Experts of a small language model.
Size: 20 layers, 193M parameters.
Experts: 464 GELU neurons an expert, a softmax router.
Training: 1095M tokens, 8355 steps.
Below are experts of layer 17 (counted from 0) of a mixture-of-experts language model. Rows are named router (the router's row for the expert), down (a neuron's output weights, with its number) and show model dimensions 560-639. Each number is 128 + 24 x the weight over its row's rms, rounded and kept within 0 to 255. Numbers have three digits each.
Before each expert's rows: "comes before" lists some tokens at least twice as common just after its tokens as in all text. This comes from a sample of Wikipedia text that the model never trained on. Tokens count by the router's weight.

# expert 3
comes before: "- ", "| ", "o ", "/ ", "L", "= "
router:130095110198125119099116139117120129142135133187155149129176120091099138114110135095128138127165091145124148147092165169165096104054114185157135123147127130156102146103142130148132133130101140146164128149180129117138144133116143165141100136
down0:141138069091114082130128139107114156161116151125145102121120111130124139133152131157116148168090173082104104099118101069136161117104118178106132095125136131166134075140125090112143176166116126131163122178169089139090132105127131132134084134
down1:104119126110143135134151082123175129166078141120156074147154137116153115063107108145142127123147149127078117101116126098189114144088107114112165146121120153170126129133163130139118115096138104134090104160137100138126122082149101112118124131
down2:199148128135122117133124082120153130114132113131075128106122167161110103103111161142102112081149124160145146100110154145117143121125134114115098170144096134147156125091108139108145119143125133111095140134102137160107117094125166131153164113
down3:123077149110108147127108102085072116153140140119133074127164148126159099129148110148130139156089128107158134148136127123141154134108143075091163137130147173113173104128136114146132127144178150121132118133140120133128146110092146113138163149
down4:107115138093168113179143138106126108124143136153118163138125126141091109146150075142122141159159109146100121156131131127139135135125144099146096132137093141111104155091132102118076113117090136145143164176099138147130125073171117147117124115
down5:132086131105173106179156123117146119131131101132137116171154115148118127128087135099114134125122130150109098091115114130134098157114154093155135140139129129119135140143126162154145166127173132133139088133130097168100132167112076169099152127
down6:125116098135116149159096171136126119095107115107148166121103142126151129082132103107165150133099134136126120099087097104180127119135137134127124159126127125142169082139130105099140184115128094122139148106124149113120131137131136104118111118
down7:156161189075134089135101172121101137090104106100152145118122124128134130141141116125185170136081140146100127137097087123087138129126115091088125144085157127093113116103124124139125133128123120103145121093171119095139125138122151117135145146
down8:133142154124138133127144144129114097126076112098090085128117101133157118123110118107126065103113128145138131141161201093126134160112132119107109141144113124143121133162140146148121118143107147126081103135114144164127090096159158091166170134
down9:113108172119105108145066090118154182115154148137095202090157129136110129114119151127131164135121088118129109104108176112106123117151130121167145099109124170157142183168143139108121121139130164121125131129151132066127115145091153147152103133
down10:122126163114162137105096103155093135133113115142109122163147137097148166182104125110127101134155125132138128113096143119130149145121140151148126085156107110141111124082079137137115149142129163114107112134186106074109092119127140117139125124
down11:154118126102116118126096136129161122114122123125064127125163132100108129072160140149144152120118108101075135120118164133160140123148117114158118116118126116153131152143145124112139152165102115101099128123101109122125117101117143106111156120
down12:140145133157134150126110081174127149104122134083115141140140108124176099126146134133121150123146198114141104133114162141169108118118149130143150181126129100113086146128166135150105081126136150120126122160126138121154151104147160135123098117
down13:115144114141154120157111099124133137167128060119127129085118168164089122214108122157102086147108138108119148136171130057125062098106131182135135143164128150089113161162165101130114168124096104124151137110129135130117130109137141146152154133
down14:152128101110119115151108143163128116137132149118160111134132082122172142106157106158129130171078134139100160096144115133086140148119116093143110150158152099150079137133117119106113139112182134108116105134121102092113106137123148153164114137
down15:128122107122129075124126142132141125142120217107151159158145121079135139138108139099155153130128139110183104140138140121101161098162139121108130168124093142119123084121107139159148186172121139111096107117172139128119149154110147161129108185
down16:110159122129132166104141151131155108127179121146132160119137125156104186098143087137125120147145101138133131111153099154114176163093098133088105137111111129125123108125075061074128122129089120102149160074137132129168169118136135148130115113
down17:144167100114140129122157135164111105132114115139167112087171124097152085158093130148158088164124118140134142095164093122102143138089157106133174117098149108096159160141144154124131121150127158129106135084174144143087114082154115107134133106
down18:099115154120095102157123153117087135140108120113087108095082138093113151130146160123137110108118130079101123096171132121167094104160193090114094101156173091105150083143100137153105103121137080133135073125136160102148148112137130105120101139
down19:133116133084095160069086121113148134132129136114125159120146125181091135160106099089120113135108165104109135133098163130104131128139181105149086150135098109081129142126139121140134114121106153105099173117128129169125154104158115113164150104
down20:109126119134132172105075136169135191103150173116136106129133140155115097125149141158103122122135105102104136127164113130166107125133144134123156152162151118144125110079161127107083116105114138148114172112105169107146162141073083138174155124
down21:106126096148125116155094115138121162130098136126149097133114174141097142142123153149078146098122126097121129161107113122184092178139146133096083120092098161083127141137060159192110127150099114162113133131109150112110131102123145114073103141
down22:131137108122123123139118119125142122102122137123126149160158141131154113136137100143109115143146104108124143102167111156120132123113159124132130148123111095143121104101098155140125151134125158141117163100103130127149122117093114083142132169
down23:116123104127117141177140111153161115129168136137118125141104147155130127137074142139125134128135103118164148119142146119108124133144132109143093145126136118120155160134113166069124089111108126115108162155180118137170093166127154143162117167
down24:104139100108141160144140134134100136139099116102111118152122106156155139196102092120134137152152173126145129080134170118119120139102141120135118140132141161080122082122145132122171157126087160126154169125148109164178141093128130169129149095

# expert 4
comes before: ", ", ". ", "\n", ": ", "the ", "–"
router:136124101082155107115139092125150127158174154116094113095113148133130137149150096180146111140179159165104106128169121108137101196170145097105133110130154101138137152174164120146121114143124143130096142136128149119129138122149124110137119130
down0:162068100105155117115138142128119079135116151167089093154138124154121126105102155150083137148099119104139126116112140119162116136146128111111111127145111122145149165101137128133118107111137119071120118142077116128153141097109087091152160123
down1:138140164146131141121102130105084186193102143113119149145137118128119088144119142146163090088125121125150133096093104114123153141159132146148118107136129179124131121107141138200127149133168109146135137112149119112115119171124088106173131098
down2:118083112121164171153130157145127154117121138162157128134157152134142117082123115120129132126171175145160100138145108130117123138135120103106175105141126112165114129120123113127108102158165153127124120131142149130146104065155153123094133094
down3:120123125105110158123156154125123120131103126114119151128129107108126148149087129093113110142141116135109156157109104116142161162101157152121108144112167126109134125090061120090152176128118126145122158147113107152091100109168104138117122118
down4:110118100140096129154090125127143106138117108124113147133145135108094157102159131110121092127149101150110193136171163118103094143104111173126142103083126151105132140080136138115120127138126125135171084096102138129129124137150122136141101148
down5:130145099112118136119136140103131143135133148116135154193113140109131109145177098105122137127120140165109145173144132179137127133091163131148128115140133149150148112090125146106155104180120140113094131119121124159153126125160132150125148152
down6:128163110149127152133100139145118136142116092105075106128129176158149143149142109126103141103092128100142154109156139173166169137153111136136117121124138117141101108157089161107135144079084107129176101094112141123150136086130136110125102150
down7:096130145119119114118119130138098126091138102116146117105139119151073066121151106083123126113114136177112128121149123115125131144159125163098149115129147149129102128121091140153139130128166126092137122131164131148122114098158148092126111140
down8:120116130151153096180110142099131144107083144121112108136128122080110091134112170140132150106153115075133153112124163119135146094156046105156138147107106110116119092135136168119151115111131154154162159083131107167157096110116116126136136118
down9:144125113110129102109099123150113152112155133139125130118126106067142127104103089152102108101213119142126100134117117093139116143105148090130100141091139112149086129128128127136131117118113082097166133137098118137153126154131181126122161084
down10:156131155124125104101115141150125156099139149117117154141108131111110126105114156117142146129112112110151109118122133136105102106077183127172148140118099162134147114126092101118134163115111132077136162109131110121133069123085136091170117117
down11:117106159114139107131105111156099142152182055138118163160130133148128115146124123090162113132132129156185154143120125119176081123144105136133119152123110159106114126112132104128142139115148116151119146124119142076136128108132152160099173087
down12:159104117092094089175094123119159131079126122093132130116084142153131126104130149107148171163142112085150083126125156121178168137137107149131154131099147139125118110150178138141151129116101086159146114153103112128123140146130153169126162116
down13:137078116161162168128085115130143128106126153115123094107105066105147135138119123106102143138070087142100128131134140109104114150164121127144093102132128125122164104066094110116121117175129110154110113141091112117167158116191095164123141082
down14:108139123058140141108141150128116150102156144115142120125146149101146131147124113121136118101099105089108121148108128122134108122150135086118153138145140166105123108126156083128132145196107129112153087120170107122108115103087126102136091112
down15:101122117106141115149152109126128139129118093163126102134162138094115138120114150105143120125117129145101098146123169131139119143106113124114155099139107129123104122119095113143124100072135123145168109154122137120152104121109108143108147158
down16:114097110119107147124117141125136076086130122128173109113121142119135098099123138131119149114116146105146106127158152143139092155158111111079117176098113152137129084072115151121169087100134098097119094109113148131142130127146134146140080121
down17:112145113127147152147168080107119124094123136133204140093153146133139135177117145093134116145124144122115128109157123121134117139126143127130129106141144141148155125160123119136157150179118138131127114076111082083114126120129103138089162098
down18:114181137150088149118154133103117180171126119130141100117104107154111129145120161108130148105099100100109132135113162125109106103096117132140132098125117123128125142138116156140121145107129112163105118111166117155140153114102112076151171144
down19:148125092138189130131140155151119086094154112146108128133150132115164114121131155136101130146116100128135122157093102140148172108116107118142157076135144119128158081142107141126126131142133178137122166124114156103182138152137120062114159167
down20:127091129128105119117134106090123153111119138095127088110122104145130100101131109131056147100081094174129107110063162109157112166129112082117115116138136140126146138159135144149129131107141122143100144170113141170185077132127142153119125091
down21:091114083116146140151129084114125143155122088099116096101112131121112114124125105119100134146115123139165124140105123145097119136174153121156112149101111105142135127124069125105144118177096159111060106157101118146167184122101144102088139138
down22:091148112123121142128162131135136127121124114136137137128128140114106112121100128119177097123138143172121131150119163132115149131113127145089115123125166098111132160144135161105136132097130116128151134133131109113115157132124133137133139114
down23:091103141144114085184130108140144109090130117074127108134126127122115145134107168150122148138134109123107150108134115159142135121121161141133130110104130173127083093146115126084130165111129104116117070072141133144094104156169161137097106177
down24:117130159148166107125144121147097110164133096108126167125116136107127144147120123155129123148145169117155124121101134104123100116124104114152109085113113128161080144104164175135126130136069072142146136166079136089144089177125191156183129118

# expert 8
comes before: "to ", "in ", "of ", "and ", "\n\n", "by "
router:142110112115107136135149100127094126110075155123138141112131107192122134155143123094165126105107092115130124169097125093133146095119102109121111116104135063144122140125135174104136151138118107125100143141138129093161126135095116142136162116
down0:151146101111098092125094108121149120153141118095128124118142146106134145176145118170148121157145115155141142165102091086110157123132178171142147117149127155139112161114125148129115082181129132102101142161158128134125105173120120119112130105
down1:174161130153088172139134115119151161121116092110130153101139124134124132169139096088171081149165120116109092151151107064114145174153141081115118107121113107097131167121142151126085089149083126167125123080123130149134150140125179135116154140
down2:142087154163146121160094112144160153172123123095144103098112088099072136160151103126129148111140151117137099146129110161175089143140137153145136176137135116130130141142127141148119195089101094158101124097157159068108159121080124138123126158
down3:127117097135143085132144130128140115145120123134109092122136126103105159166129153109094107145113100146083103176131120184157157120146146110157100166101172129143140148083132114089099110127115098132142151146157142118111101143119139111157146098
down4:099147106100091167155093097131131156171142132158176132155140102178186143134124106172154137121126108117162141108125137145101111125153117144121130127142154072110124124137142112145180148133084164146145138140133139127151134137110128153183084121
down5:161110091127181134140100155116161139134110168148160141102146192126155145163130161115128114134157114150122151146110180132128100109128117127122127142166171113121107155089113135146138118163156126089174076118111139096108140157152113117104149116
down6:123099130115152104104145110149123102153131129147130146161122116131120132146155138116138145172143151154088154107121166158112113124099088067101143150157134082149164169144096108077133172107091119130144127142117078138114117126139180103123148141
down7:121162155113160134148153157096115114160167140144142118146143125104116119154148152123091106098151130139108126138145099101167118138165144126155094147111138151143143105109126151127123113133152171142120109089110119122117138146145110134143121111
down8:159117138143148156126096132101115090184128190113115087076106115052116189122112168147152103141129162156164142147132131124104147148174160145123128163146122150153160131142118108148132164122134141128107140122134157126109147166111116092102135133
down9:128159082176120131138098131207118117120124120159123125143110138117127102143166122096121119085141119110128118118141099092138155110128115161139091085129158102155118132163108120112143111149157105100137126157106118123104093086162130126122097127
down10:124164106096154141153137146109138119147162120151117117216120140127146128107140119157129133110128136156101141126158151121122116135128084165149137158134150150135131125090128156173125119154135163134140101100110134118114149141124140151138131125
down11:144123112159139161133126133148137096083136154159086105128159126115127134085172129094104047131131146109059130138085113157170126087095144142091129150150102126149135100135086167088118126137132149129145124138148130127175096098162148099084135137
down12:149122126147166125159138103111099104143124092170132107156131122075138136142145108098094125133105131151113142088103113107139137176136171129153116150156142132133106125164153123141127130132143134075131146148127141126096113106123161146154099105
down13:121115139132118124098150147151085126101079137117143133167127112141111157112152130119117150144100144148131122143108131187149134166133132127151146125150166131133134106137137100082144071100155146110132136135122096132122116108136137138130103154
down14:140112134114125109094102117127147145141152131139142074109221142077132119123135156184139170111104124134082103123103144112099141117070097146134078108098132162145130166181110134107115145151168093122165059133102110102158106128075168089108113174
down15:124154131119096106114136165097123151153122124159115096098126098153206120124130118091117101099113148118160178129126116119143104137162140152151173122147077087099120159108120103127114116113141167122130115107116108135131170143132138127069105084
down16:133148105130117138111137131104098108111140078141139093113130144090104131127146116143156176145120141121193093094121114115111144121123069124144115092144133145083153121144159146067105140136133114153131104139120106114133095172116121160158117135
down17:139107145171113105110160147150155109170125124169109074106144135154155177194128126135132148135133112133136131131111144102156170139148129158154114133138085105128097110172097146143118103127113163117142122119098127131164100129128099088136152123
down18:138144146128118087137115135124181114125143167123107155096105103143114125149164111142137173152157074136133090133166104145143112125148138144138136121163139095140138127115143157126118110107157162134098138088110130104108131136111156115128163127
down19:144111152125151121100154107137155153134117129119146105148077127114149128102117080167077110118158142133139144136166089138125102111150159134153157098178063123116094109101140065161120120144103130138114122143117110116126099139143130138109146079
down20:121139126118093129081141134161100130154156160143124119086167131130173125112115125136109078148111148134174136106111126091105123159120124141106143143097107134143081118183090147150121147084149127149141132112133162125120088123144135114151113133
down21:134116121134114107159118122085171160128120140126143135139121130159150189121143146116098137128131147129149154139157143145132156143110092121147155070142100119125133138128158108140126096113143103155111131125123157098137124132159143120097122121
down22:131126123119150100134080124145108174154107103134159119140108139170139149138115110118142101140144132160130149142085171123149113129137126146148143119130108089114161159089142186103124162122135115084124139149102115147174129102117111114139134100
down23:148153164080120183117149125145156070138139151134148144138124171136131159098154099132138127109101106140112136122121123096118114145087154165124126119167111151111100155130155141130097194111149105120097138121160139144117109101172083118164091098
down24:111129132133148138107160120172130109131108130096163143135135116134133130101127112090097106101137129124102117127137102103197100174112167143123141151148156155109117153112115163174148114126091109138156166169134091101129095125190125157114116134